Weights of a small mixture-of-experts language model, trained from scratch on English Wikipedia.
Size: 9 layers, vocabulary 32768.
Training: a variant of Adam for the experts, 758M tokens, 2892 steps.
Below are experts of layer 6 (counted from 0) of a mixture-of-experts language model. Rows are named router (the router's row for the expert), down (a neuron's output weights, with its number) and show model dimensions 128-191. Each number is 500 + 50 x the weight over its row's rms, rounded and kept within 0 to 999. Numbers have three digits each.
After each expert's rows: "comes before" lists some tokens at least twice as common just after its tokens as in all text. This comes from a sample of Wikipedia text that the model never trained on. Tokens count by the router's weight.

# expert 11
router:420464513496524523601473439541450485530519436520396456565507488517429449472509484428574567567587478493568488505429462428532472464582447438473508501465511465583593518517430520460567536496411478
down0:476530545429557419456494555533615471436420469499403531506507582482598479491463442466590544576639435536640372537456475498468524534427382495502430508449442552459489467402446456519434432469463562
down1:492527501522545470579510538440460462490455478546437517506557523496560533381413439498440502524486520531558559475479518535470543508476540514447539485505577469493455605409579499468567408485436449
down2:473459462473531446573507567503518539478544510610549562471570520563423474563437513506565450554504498453490511509610461544386545445546436455471377507529452537420425496544614524556633456521468532
down3:524425494451663519387570489393504511502479529449499499583524409530457422515508571439484517572509616468524468487428538456454501536509420436558480563461458480458502499586481563528455515530467428
down4:513511549541549507547474506492373531476465513391446523443478447490515523364495525521464497501528440454509505586592542512446453506507506437448546530545519571541412534525462558463515485398483435
down5:490489524555614491523548547433458493467584509528550473591466399520498490463497596502462512440495445568501478476437505560479457527562356488495429472543523499491456498581510508420490472625600478
down6:471519495495535503512514542466450539453427534440484473507507478496441531447547472548501427610491561466578485476521496461478532341559535436475441486489457518525484431514514515509520455459478519
down7:543480524552471456450506395463554552464538538474510507488482496471503556522534611450490496460583525569501541505432503505506472499431444520511583521485529528559479539439647431422425523543534531
down8:536584490460594472464456487482512489374561435481498417515486416558409425548592515601538500526549497446550407489554531539489516510531443545510466543482522489505447555570584428598524505547512515
down9:453498442477500511466545481418561570580533526551503528415574524541536517589519438497469469445468466514499592529480571569507418486533462526511443519553502461477553480552442434489529401612453511
down10:560490470573457501517570494606562452537541458493445490582461501535456497433463498508454565466511476530522493580640544475560538551484439547471372467429553477503501505433578528538444473482511424
down11:490447530522547439530537409452450499510484504504581495401486391508491566486497486469534500370540555560401438541512566563529476491589465462424454560537389471470439478579462508471541448522473491
down12:565521476484567487514583519466547416533492531464488423550503454526491459511503460502479489554578555536571434474535478474504578521589378450479493499445501500517448537498550453439495560594591516
down13:471483486448509523437553530574552463507524494478460437500495435522411500423558415522509507553505497522514540433537499450490498554371527505502649590478383539537521571525450531429515534471515433
down14:538512542463445548494465415496464497489471559518482484460509508466528540563444521522512407525499506464498470513584475545453490495498421506493404549500484549519452469499498464479566440533364501
comes before: " |", " (", "\n", ")", "\"", ";"

# expert 13
router:420435448511553539513468497544427496505478489503556549454499586530485546467474522519470436484598520492525497533540440544371524455632493531522516530530506498467471375466398477439536531518484505
down15:528375452438479553531493481431540571525529457501430502569524499565461442564460497437458521512412393439572544551596584541499527560538500440515514452553501466519492605499539471451613482649583469
down16:479569475559479381475475454456463451517510550592532570484516540464448436512551571435551520488434483569451551491537444529504538517441449480519390439474434536497491468491511508493529568539462566
down17:460525453457515593567519554550473486505580456551409569543570554568398523456534515459582465531472571449585400622491567498584571520546509470529565565487536557506516488585553539590573508536489424
down18:510456489486553518576539493578612452412462549506534488445510481540479582437573456497495484408495527471506547577534460376426492524502519554587595512600476433430427534519518514423499576480577521
down19:411541473427527485639401567484433447463470423524473468451507558469557569466507515533601427521566494410534481596470487507582405544564489528547530485493511446494427539423509499446512483475479430
down20:431571489493449420493449467396368540551480469452503536498496489512535494408566475502532516443516503485515508540515496476506479511586484429507526537490455436446421442543408488464398433568448428
down21:535530537453526484527471474522431501459488471467475455485458445480467425548564536484470463600424536491485476544532516513604561606521462562474590447521512482552514524510573448552498454524506525
down22:431585461499470551517383385525370442458505498486512508582447576510502454467537466461502490506494546465426519574571418455502482567573525415531613461537502501502389504532496485457523482522470476
down23:500452535437519525442462533519493488473562512449444563590531463476477550511480473514483515558548535531503554488470434417489519612578473520510555459469402434510391470462463400419522539521566443
down24:493555471411495482615467544488470436475482428484510518515552526526493538441540412604664468522484540511588416581583444570467510563560439479433503568483584488458491538419493459528499536383492462
down25:515515492471462502503497505459441554495427483458464507462530505528539544473466505505454472448401510517567490461483611510607585511554458502599515473521542451518523557468530499475454524610606538
down26:469540505486578483469471477499449539505512516535548489530505494531523591446465509389557507460584415525505405486517517484455486504521408526488454464392497478494473465407480502515579504599601561
down27:489452531566545444499478476496583483403478612479608476532469531436511496502561469487453472525533509481452492540588489427433502533584517474464520569496549456601460503553585580506542589447543476
down28:508490510499502451585510368504479500545490548453518418551526433473497503486495530497461483491410548483512456465431501560513559509469482511494507592465377480537408578500546529417509570508472487
down29:452523504453513543523493570548566447458485499536499461513484441467512569528440529485426524491486491532579532534569460459511489561559532567572472468490580520437467587505481448523457526551640548
comes before: "|", " ", " |\n", "%", " $", " −"

# expert 70
router:489474508485420550530548549453542563414447475509534476392543407501489580454574477537575487525449471430549505515401443550496489451469440478505476568495465605452428441476458443493449468542439583
down0:512453480489484388490458431469560460397515376512444559519503517464541471501624484585544481446549471521572508599489520494469510474535390440434464534466468509572506473520462414492435537525434507
down1:504469535487537542604549490457502501505393504567532564505550438491574455560490484377498470522424541570492534547589436564476494539485559442451534522489561450492537573506528486477495395500507387
down2:459588491510607484553444557548503398483451583559480462552584512641407493466431428459444497590449469542491599457490565520467524525453531501525515517503536411480463498462494440547559438471549493
down3:472440488556459514442490454649519538512510541500505419539529483485521400486593544449555512549495575585543500587409542508548473548529466505583588488419400551548528502441430510497496466462363435
down4:534579413500516476506468503447500440417483506437550444504551517514489513426496494462515539455480543468525531584491521526553506461459490501532502477514557510547524527513451537545535479415443394
down5:484485457581568436499534649539594427483567501556453558563530472518463458468466490608605486557559427524545497493547596488499435492526455495550484482605477571545531474575541473519491530510498531
down6:505575473477538560464472452582519456578548492457458552535514459478447562439490456516546465631468476466523490572487541535509559478507532529394493531487508514518480486484496566390506433470497592
down7:453455504494502399446444475478544455518576546525488506508452533437481481503420540457509478491547494602529565479459560448557405425470396529515500506461516474565535514520583464520516545549509510
down8:526522508513561504497541473433563509447540501448507514469513439530455491448534528521517580509481405483527453603507520527393502538536447507527489590531558468613492488600526433494488447611490558
down9:468479490521523472461556517571548587494558503498502540498547572554433490575432514448454453531575486508500525529482494570572437495539419456473499464514439470480485449548478476470518469589434503
down10:502541408533498533436581461496495446499556475456473520585477442556522448588514559555463521502571544602535429541648594496495514508520486523499499432491491511451525497386513486535473509494538441
down11:472545563501476425473503434471504499538451495454504523476505466522549526548473605563442582430534500448535468472454565449397500483470394476507479486447474468481573458563390566431453507536589476
down12:571391444577458564526597441428453545516483419457525451527589450542437493507535514551500569511491532426523473519500512570512516545579430467499567547505453488510452506441426473539515447604446453
down13:457469587440518496515524518470574476549461429505475490444523444528427556430515527602530478572559463449469576500501569501567462453460506529465582547596441503561523534444420510415489587511448499
down14:505500529507445533456545475560513488479524471491556502502483477499471481579440533512405484515432486507419512467493540476457444493485521399503405470500516551474505394558463465469542512478538522
comes before: "0", "–", "9", "th", "2", "5"

# expert 32
router:479523503445453461473470470504511473497425499462444607460502545513531461521523518464519450550541465441482450490465449418540496460492494513489542635516559504487387423423565497517501517480441464
down15:408427503427445556473441471446567486517491502458510491533464450511473604489464497517547547445509453534510499525509455504512443449554469476452488534501542485450473519469448401476475507595554522
down16:419544494521466355492532460543521465517480527493484527424494588473508491480544406435494472508476497604412456573525456494445510520452433515570497486405446426517412450427505457512585593571555557
down17:520504507440468560564523561469432448406507446440479481506560407592436520465496593600541517516515553469528473586514503486572494510502471508439510554489538481494473539484547544450502532425392382
down18:490480502417521554542558505470575461432571521496550549533525443519430576501551432562551550472491497543448443486572460438466470427542436458506544530519515517527541528525506435442495467492591592
down19:519497538435501584437487519488484445547445351490427558474445491430541545426521534484577453537493545534512467525501532570453426437495515486570460505562516478489499467419498487430474471452426435
down20:430501538551512582539538516461490540542627578463500489543501419486497591481477511466542468520520528526473540530645444610605481511498469461578457541523478456550419543496502572461453445532589509
down21:553555559565508540438506382556462575492466409476391506568446434477568492515582503507498507464502545596430460522546490499571477468535430473458652597592520499494513424533623398449483393438495522
down22:468622437501412626575397494557417462470435475450544470459509508526553522344531485515503494463487490485535524610562441538511484518526480595473498475564594385477490517535462491499446510503460486
down23:468483405491603543515617519527456478563503519503515478522529505498508435531497419463435519576409598544564489539511544422434510507593554460522607537484480476517488521471456467493574424514500459
down24:575478489448433514547466553472456444566495424544505540491498530535609582483524457460623440463490433520531473586502516532488506529580410423505534525461533423409555453478454524491450466536451513
down25:487509574488499517479595474430495584503396489446528485504512409557550456487385511479431420496403585428493431425497502528552471479532547509482496513499511485466540553480475528439474489444548570
down26:475514493510569509574537546487489518575489508435518463534469500560485504551546499479507466508603512556528451538406475543506470531527448413498435497460428471500448489522545458528612544490516540
down27:587487507448443484427527537450522519425464558509415462484410564383569531525538518486432490411502497476479442400489494377470502571513445499520530420435539460545576482592566466468516592577558559
down28:580517516541510480599486349441516526512485560464562460577445447496568525412511469397486514408484497526519547476440519494522411428444493502556442456458493458563435492543525513509448506593482500
down29:435534538539485510487486476475479499504485459496457492472490465446491606464485430544507471505457537472512489543571407490439515601583544469509543532503488522392482598463469434490445509586498468
comes before: " ", "==", " The", "The", "===", "-"

# expert 15
router:494510464419503500497509442490511429441467468573485528446511579481500491483574460540478421535452510530544469504427456478502478542586497527474522510576535470394487536452454544552413491544442502
down0:580577491476545376603517565545619544473561542528471521463505525483483575466526464583493489459562491560616465490528547491456551546520356507514502578491462444495442572428488463528479500533410525
down1:520469550409427456522527591494480440547452470583461511510528512556545508428496519489521528525415437480512465499562565533607592513551521490521527537519479507445519597382463460448510434503384463
down2:406532416506534461520453484568491418530440452568518448515574506545450579468420513544616492541462458463512566591454562601470573551574451453498514468479547465441416461517516520499510430486558470
down3:542521501541501524478555439488556539504441526415414506442544402527555418505499525515485390497462492474528516491590539453493454470491514496568570474538477467487517507476497550564419517450422451
down4:526554472445510484511477455522550529503471469423496612430501462447484558458534429479469468516511430436543466577467475494505553515579377549609583577553471515562484486449546486471467485536495506
down5:449459526609573412592521517457499493525522465533576480613530426449496502411464584505497499553526467574512461472512519502498417521544461433455536505447561491450495506511467534479496486571479451
down6:519595474411549584395495574455486482557462470416481458598470489480562562402536433582547474561531470407580408566542454516507507534529468451539511541424482482437519461406563577376566517498447458
down7:486484537477410521507495471469622454510479567538569491546438490502444552562382512523503483477598461516496562546508550518491525517509520573498444490483574426515418433459467504490527553502533519
down8:477464510499529569495515460444471544452516518478544420474485399519523503513436534456555480515522527449477456537540503542469448505536549531458474578542571449536502590515500454510517489473487508
down9:377495463490533467468516492587449469497439526523407523447583567542453491536497488482483446481591457513513561471558542436550434460522482495622415546591490530439499474531476484494523508558566519
down10:526531449554524455483502460562532520596547548496436541563486469512406439528520582507607550488571464516495510574585522456495586474547483517425556590500574452398489484454400507586467414496631617
down11:548455536527549437529506507497544517557516455479516567473559478534608462578545495577489502405512590491511482491588561505531468503487432395580517543587549547370466464547502449455419487549466450
down12:499432561430516493518533464452484443480485415416536472526545433569458536387575538539524496562486417447555462505413485525485548539486442462458561564482542435556463474468466481548564436584512470
down13:563471487442476500430520523545547399427394511496487534481570463476479478507620491532398485535432503460506518584503559455553537451526452493450539546547463546409481528486423475452498556519463450
down14:525481490498497506436427474566532565547498544566549544460514540499480483580607570463452451454456526429395467551521472459502498467556455419535444480561497595508497510625497493419499472453549498
comes before: " |", ",", "–", ")", ")\n", " |\n"

# expert 36
router:453543533479517416443418453445517559591476485449451626442487544531448462586521540493479467517533539488519469502462512410500472485577426506426460624479558595433511451523515516455443550566478416
down15:459449482391465505494488544439479495495474519447516506513551475555503503508464459511546456523513541482484538611592455500535458501564475417557551458575492482498510530496452480486464499557514470
down16:509526465506471472485493490472516467511538509470498469477511497410481435558520484446501541428600426506538501452539530464475475466575502522564418480534475465584500420434440398476557526529433626
down17:444493426509553514579580597544463486476507436473483514469563493533443526476604522586549514483558476479496514598517554501561484532547563483484500533504483518451576440501551538453440524442456432
down18:474512438403515565565451572546550436493491570353557422427490465450487520435545442522513525460413496524539564441522433450533488459535488467495559553556525392543434571518520508398490555531546551
down19:512573559488552524604438523585557450539505497580429491513498482477539467460536480540543504553470493361435491472566478490508460523468452492601561442595546421488577523402476483489485485456438469
down20:435516463563582460516471496465505501551428633390556498515448527483523508460488483536490550533490543572569579449526478497549480460434446492512391560480416414420412482514515529489427482464522481
down21:528486473502470471586574499514436541488508429450476502565479469429458557461524490506475491441487479514439481522484516527580593593529472489453550506500478572499556464595599487457507444499539489
down22:437549507468559533511452427607444421447532498484475490508480575558550552407529497594478431499506510455478472589558347468554549521619484527485503469531624394464393505465513541485481439413457483
down23:466506405399554398470502558496425542503549547507515573485538544520472590489496459497489552434399533500492484558544569507527494563535484438508578485478466431416454548462488447364524524640523463
down24:455560433496558490609499589537451513496464532452509547499547561539537541494530482504608506509523541485525479563503583555515463561533484424462538496434531478485500450468487465406498454455500439
down25:528454481471392501479487546398427457510496568440464395475485464387576580490388494442464482440483552538514418407467544467492467437478490469562574476505458435503449513498475559388551524641552582
down26:447481507476534467491442505415467567404481546538500428485419530485496548443517582507501531516532519528480520409497586475487454431502527553516485453548492505606491506463501516543611502561586628
down27:468522496414558494552516494519478467472496511527500432494543516451484520435569485479473372515432485519450454566550533338493505547512379448486633406570558511501513531491507576473567468535567556
down28:527538564518524562602464422543474483566456513421518485567477440472545534464480559458478412462577533501478536523515500478421420431474473476685552467450540470475425497459575566422500501527455413
down29:537607463455532616455475535482529461486348472436454519440503458488530551591536513424527447481461585455597471478586566410493516503513597548525505515479488540483495456549481408429487503591574488
comes before: "8", "7", "6", "5", "9", "4"

# expert 3
router:450515404522511570505459492498477428456498509545437496525498586507537510518558496529560475533480528506452554579505421530398466559601530534508510519576516489473508363517347650459520533455445543
down0:542471518407537474578471594441568531454480521528437546540503486491606468528588462469526492468523478474572426508481497450487547557547379502529513511418432579543488487401442449499483459499416512
down1:457444472433493522557526511430530494518439536535452535521497513536586529362453482415519446584463478498551525535531433487547476560619419497539528489480548467472500526443537514532523461517498442
down2:456505363486506504474413454477572468507505476563500504569524475531462467500499563554495527526594463512507524546543510591490488493465401466538551552371472527390537524509499518463398456467549555
down3:550500507490498523438527485505545493581505513500436488500525542418510406567474556423454487478451530527479490465497497480497462509447444479575538546549529560560501580542457600531510445474484457
down4:499577637432517503520469512488502487432508563433458513469540522488482586432492421536551475438496468479531527606472468442523518588524443411533508539457491457557434509505371531525545402356474483
down5:403454529627546545589513536486512507426486528554543476593572406513477502419474471516488498540478467544474482489517472548501454474557477489517459489422628541452467534501453575464528491482500424
down6:485601431476587562535454536496493516545495523423517489496489446444499511430456507471528438586485518444527412555479543480585454498583573573518542537453487486457504469460568532392575546436518476
down7:494482638518530514422556422483529506439458562521479461522495525419530523521461514463516494452513457564511487487560429496425491471498507531549479570460473410578455506546468483415451567577503491
down8:503583578546576513455492441473429496474439523467416529456506385509464496541513445540552492482489534498512467518620510499439476528633524453517530579440498503495451509514518432451593452472461510
down9:476512455503447595437566555462521476561407510471430518515488543518481510572509399439513472460510434500507509512565528471523383478510498441603523600630536510566547460560563429493565393576439478
down10:482496526529549548437556454600527500519505414434425476504550499474388468525533501517529574509544516532472398560574623510444593498608492552380476535479523448395516472381445486573462402464478534
down11:515465545554596515400565517483551483522529478567523496441569441464548431491422534517489448465464582491520476507473562463430584475431491457511512542560457586473509443483451537455446494513478499
down12:517539493473483453546463517479458459493434514443407470562572469465515528508579413537472480554486601443552488533511419465523610567522386522499541463493536417592501541487515506546540445567474469
down13:532494472493575532566548527492587450447405593474541561480496430571512461478560488561455498582492541509517551506466571570630440503544493506498488474527456462447424608524602469484597591494464519
down14:568523551520544564482458381592538519490517533500471471475426481421444463468495476534442452502465548460450456524519567497459503570505475475487443488493465495544526458570463491416552408448464494
comes before: " ", " |", " |\n", "|", ")\n", ")"

# expert 67
router:458494497451483484517504570534454501463513605558479548525463454397420519430524533530465471538603515447568563546564454545547505436555464541509515501426489516554469518452386553615568538448437460
down0:491561494520492477527572511443594512469505459486429541469475468500536460489567415520544492481525448502528486476537527505525530547566466459484539585444424490500467494488488360515488449447482482
down1:509427517479415423570468445523440469495437432587489513566525518421617522407400411476473445526486534496536497535497530484504447523528567539462477471543539505527517538413514405524534446461508436
down2:470514528548476451534528560563486462402415481516536625517522525445466551412482495500466441538521441514548544568541452584409491542516415440449444505409498496429473539602451549534571544503456520
down3:580486472409529524444524502553534503570407458515542514685510539414496415534524527507458546508544521512448518483495565486489449517495524549545558461495551503547549510486433539602535541447506413
down4:547514480471450431495449435441529522486574452365502517401525459542531550435518551378580540505569480549405526557479449543464526532494460465517577572522459508555501530522476546479590553416524484
down5:487507513621521458508514526508526551466606490480510490600528423477527475464507518497423507519513452537525460466542468571446501419580542476552560511466530535534538537492466568454546457528562467
down6:522487539560498536480490474481480564460481472454456536555485528522428543483449521478548461645515474452504511512494563408574557535505459483512506518487483490561521473370558539541518525467497462
down7:569530541411502429479518409439558494511484462538542510597472577449531437519450519547417440471630510552545550546498577461518395486495466573515581525453591394512490416521497523462397457464611522
down8:455479466476563486500440521524529511512536579491505498504468490480434458485471467523485563586496475426480439508563487454483521515440504501544512552509553514592448501561492467487496440490521493
down9:489547517483393535501593493530472483610464490464498443525533580482482470538569489405455547479464561515436580461485501568540483527569432496459551566547455481493537363515520395587615462509518429
down10:585509580565512528488530448501524487560543489466489540562501383448463454477495571547411509501505591514515412481576559496518475522447386556571589477499594435480496489480503472535443456565600475
down11:524455502535496503450421436496554505497472492469503529488466534478655468469483573587501581422513478505492502532491528545434404501566421535484502523516530536396468492602513498450468515518531489
down12:551482583548538453498540496532501337525444556453520498574536361594545495474533526503414479533534492500428467530533460412476515462552369473519526542557504552544445493513523536506478468541518457
down13:487414520549438504510564508486560514555481468513471524554499521482620512440527440541496440505502522506483456459428551520504547512447537491513508584518466537533485649462504488470492478584532439
down14:556559509495520477559522451582531559483541595510585467528502501461502446500443469524483477487452536499489439437545553488485472459481456477464460553509431503552432470539526501427516543524451506
comes before: "-", " ", "|", " The", "==", " \""

# expert 25
router:481513484496507529548602516431482527465454513516625440539540402546418427493471429527556525587534393561530601456421531549465427482503484524489510539567479520533476514535466428511474517590457449
down0:490458539484528420518472519495512492477437464483478628559504566449450465510597491489564558502596448622573493562494522559439536499527337437553500523480476515522456432497507464542464474439438513
down1:410492479525486438592476510493423480572398526556557529559538488546563489500494462451545495505517562475585481476468403546464537592502575516454531526502525460503474540449515484501509445429499449
down2:468570575543536480540583515531491501510396571544469526433567546456488534459445503475467495579528468441457486503595477559419465492525523504560481558510549552446407522533459473525566465494570591
down3:482414444505507528438484505522488499505447391481503484551470437487516560538490536479442524430483603542464513548564523513538453493436480390535571554462554543535447526502484551531535448480411365
down4:551471464482556434504419488579525411503513482451496555436521432519504428386473456494556531501562546489493463500518515482400502541593435549547496550523430473492556514471543510493485523524451521
down5:493486563555523455557478449515451440421598455553518433580545513447499506381547547495491462518522464610581575500580530511495479439537445529501469405533531528509461622578505428490488478493474525
down6:580575464453512536517439483515521500512487451551359432546476461492417466527494414429457483524520526528506534539475540522545577488513527457518491518448460554529461444473525520475564494562525557
down7:525501488542500287456478427487542596477599533535548494502490631475513471541448552479521544513468561630448617465505537485544553499517453522502488582493562486490477589568529597567491528499493496
down8:549508436538502540430416465504465514465509504489484455494459422524447514500588486428512547533526465457411445436600496522471504513506446472431529560546444461572463526562526593425575458448550509
down9:490504483522449529482534520436512571538432495519507584558590465509452476524483500527455494458517458510463524478538546493497385525557429459532528496475429556406519514548461480528495467551525568
down10:584498538517533453477517435636474512543525407462460469613448512537466565477513576458481490557547495566553416586581493495522456499515379463460459521472502466465504475415459539447513544497461487
down11:412618487498489404449549405481518559407497476495533546455567394465451487523445575540448519420457500486451510452416590498495419538602444460486549567563458516513569388550472485498536515537494512
down12:525451489568459480561541475481500427458541503473496472526629526542394481514606504625496537471514521497520486512511484505544549543519464516476559546524527519450407445449478403535494462517515456
down13:489549645483538385484548510577530470565545477473492506513495491508488491510572457511531429545476508601379540435554541541545424433414487482499483506600461589543525636571514557401541515458487460
down14:459519526502532560503546444484595482587544570529520541544463449554442496557497520549454449461386576558436509551503534476444531422517419428483389518541528548452465513553585512450555547479389516
comes before: "0", "9", "2", "\"", "en", "nd"

# expert 51
router:539460559509520418450537432396522560560464541507484577507427523521538565496436485537463552526547452523535491426524432384601491455485419562490558604576459507405484535519476470429497526560588446
down0:504482422502419502535498393535480485435437476454502542555521461500451397609544479534541566479549400542553534594458539569452509500541483493463536530500451426518501521507512453576493567451465544
down1:518431492494478537516599477448441447470543500565489535522477463474557499456513413396447493416510573529459505594587398497496397517532525502517490520525552493482520560479501474563540438560505425
down2:457543419512457537612488538625590466521472478590466377482570479509473520487421473527536476565505471506541557589553558594498493501590425540502530499482495464422498509496493530515537467539586557
down3:506434477464540510373470501480520525532567546493536484531493506474526523479526473473404507633485577513501478451528543483521486467540459515535601519545494511589415505508449563587516500518446437
down4:504528482486489456435496438469519416487547498378469482398530480534504520388548453476513548534560446516561458545516501502503567489510379455489517496576564518504475482473468538490399460407562512
down5:486474529532527530531577572403477532471527463542522468545475497418522557437462461542403612460437429476474481396568571598510442543577436517466582506490505466534565522547463534472489533529536453
down6:505561507420500539447499572530454434580514477439469440516581502507484602433526509537525421572415499416448528561505626516610538544604462538481579521454535451524482504405501578460573518553525470
down7:581506567442492514509562414499477460468632534498505486553525473535477474553483494442500488444524442508488578484473494511466449541500448579512476548424580556521508501425533452471496385486472488
down8:494549429515494474512485454502430519417561643532596530604469404462438418488570534525500525449427412528454530463542500579523508475539489497545521529541477440581512446538540499430555483579529496
down9:524472444540506500640509433633502594507515545514508564487536462487425562549524471499471473453547581495457438515496451553472433563485403436536437592595412534523505508526526478504498463486452477
down10:527503499534468459508498436482528454580503445487470506597485452522415480459510549603484471485480478570516444572521579484501483499521370455451472587457486506439518426446519506509402454486543490
down11:520503558498607452549570438514579494576495474557548498579541467480519505463510531495421508467506439454532529548535621450474461440554431470527524605491540417475575549463422476372483518600526434
down12:498471579518493526595613496418531560518495473434530501487522360494324435428441465561479532537480549477559541471568474526488458560570421489461626563497575422475509544499552434607587553537511500
down13:402555405478613513592553597512544433486471505500500474482546504536500566445501407530576482561482526565490583454484595545531517526475537432480527514443462487533497606612478512442556446413464410
down14:578489607556470555552508391566609588500545487481517525511404441443485490558492492492438389550492526487463443489550491541409447467488450449513409471530531561566486461526505511514592460439508509
comes before: "0", "6", "5", "7", "8", "4"

# expert 52
router:447509544455533535543576511553518410429521506559519550398547494501545407487601430539533471540468473498574449515478546414492476538566364493509447444472591484515519541490533495566528473545461441
down0:483535521534589339531571576533587540447488476532418495484493539491541532561592446590529513501591515577582433502539506488488517461491442475480441607476501506516463499459506463543515426539459511
down1:574448569510533498541550562484500446569463466547430479549506443537567471434476511357480547507386494479498503506521503494522472545468483464484510568549530490511515498428529487483519447495421500
down2:413453522449521523483460543534564471530535411582543477574560483554507590347421473531524446519482475470556483584492511488403488519526494446480563520440541475414448492485476497429521551459483525
down3:518543519508510561519589526484556523493488576501529518518494464503545429572493543465569471453521540427489514439577632454510383454470520474498602538495491463539490481580514546490459512476434421
down4:565543476474485472519513541520416490484607535445547469454553497540453502462485475414470483459571500522546556559556521572481579532563483487514541564535462507532481555434538560483488443518463520
down5:405493569604534472622544570422450530414534515522522463559570455494556496421435561536481396506527479535583528466539548528467455493556485447509574497513564464486504488543443509487530448481532472
down6:578518481460547593476509543508456472541505531434555427550416503515518546487436461546510500469489489433550538599527619522555557481477552469505571537424586529485466458485524535426581549465491500
down7:465472500544476413530508429445527535553579568551402506512496555483449439541507510440460536521539510540463597503468470485514509537470439535597535513500584468634477530492567479525520524583538474
down8:466573480462526569471409428449530524450456510465611425456470375606471516493502518520559540465563443423480462486538537538535474616493387538491427559487415522548464528556515451480476539501450490
down9:517534551491564469453559468471396567561449563471467486389596553494581485497542444532478433415519449500488487510437623481531467496525525512576504498613475567447523513501571496505568528556480518
down10:498462474483467478523457465494542468642645499489471437558447453546483455565519599494474522549574507471517520562602525567536544523525468543451505472391549389489586504518521512579439437520598538
down11:536549599544476440516521428544471583577510525510561455433437453505555518513531533503430546448530540509495528611534547515461503485506429511515538676602541410441452505552526506460431498503416463
down12:535366545490461576508546417518547399492539398459507429527524463555480513481573505645430500537536441473593447545464490520461543536573466519421583556481459488540504488437505485534460379642533520
down13:521474533488479415449481463539534420461505521507527566462541492529429503440571555561510481515452481473450502561475574443571471455472484507478502570580487523440511519451561502445502550529447554
down14:528601432518472490526400433612611587510570527549572529422481504508496494527560556478537479476463527414437453599473462512469464447600473460587541461493379536449492571503528475449502578546549417
comes before: ",", " |", "\n", "–", ")", "."

# expert 10
router:402461513528464492518437457444447432439522580460432434426516550533461409536574463534524627511594466428548496572512482361499540526458450518468514511516503497588560503604428447559490501590446429
down0:443444499494588468558515490456579503513413478458498524438433517493500498468555467548483531576598475508560412528496508499523533537498418363576448548436408471397411481510465521524543520502474484
down1:464467554485502498584565484546492463509483537528475548541534485523588463464429437428436509477429496526500512454536454516513518552484515559415518493502533490519494571472502542492571384512472495
down2:498504507529489520564478554526508426469492451584487531531552512564515499437483435510544499569545514432523550608551487504359530496511470458460454516459476511430387503506523523540548411608495480
down3:539391537421499589494438490557499579549523534510566486604486407462498449551486581523440451570451507498541584468447543483425427388390532508511621527422540487535504531535562474483457530454501476
down4:530575473509539411484516534470389488442475509441517514477565486539465496454507413480535536434529517571533459563549512479458421454503478487485494523499467434551472482484514589552492473532519485
down5:419486482609570434545614506511522479491523462512576557659536471486524507526453532444483470518406528515570528455535498554490448524578501472553463493504605433490470500499495511429492475479599511
down6:546508490473506555478517515490483421535511553501516536550461542476608547491467486465502441574442517480532478514506496486582513505483516483523512538421555489526480485463498564413505519510503456
down7:536554521526536461476452337487596549451543483487563510489422520504536503495487429451542444540525553647536530455488484556483445493613420602539488498428510503545463548497545508480531506555520548
down8:493547470428535527451450490487578532447552462584508440488492396516468454548543590557580503511574473409531452478580529529523510553542391581484476564485443520536446505505463483560518442562543527
down9:499495450436549455465551483547527497500542508562499512518457511551523557541515460573480474492455504505562538504457511558528417515496476507555459568611493488423482424541515463452589514563434463
down10:594451518530461483516519528488535479543590452455388495569469487563493496595453591523475576521489499539515456604594594526512452525571422512419584498395520463529508491393484525535437437519557466
down11:485581569469556428532526493548617497562478500558589453533494419531551473557436525415456496498516538559426518519464500517460468580458426539494438602570470479394480550553567517472518476556545491
down12:463393468495470590597468525450476489424445516449507450470547470536471451461555418546506502498543415487505487518479453480506476552571415459480528498541564462483434551481515530570466518620499537
down13:516544539523510466401563491535514480509554488467492562470549485531454561472513555615499391525482532501498437450498551496563506522467471527484536527510456446484512611553506512420441542522454530
down14:567542593529422540527423408523503518552587536532537534458466509502545403423453566515423549539479401488422472444506555448488450510526439542541459525465440595499500488542443568495574493492428500
comes before: ",", " |", " (", "\n", "'s", ";"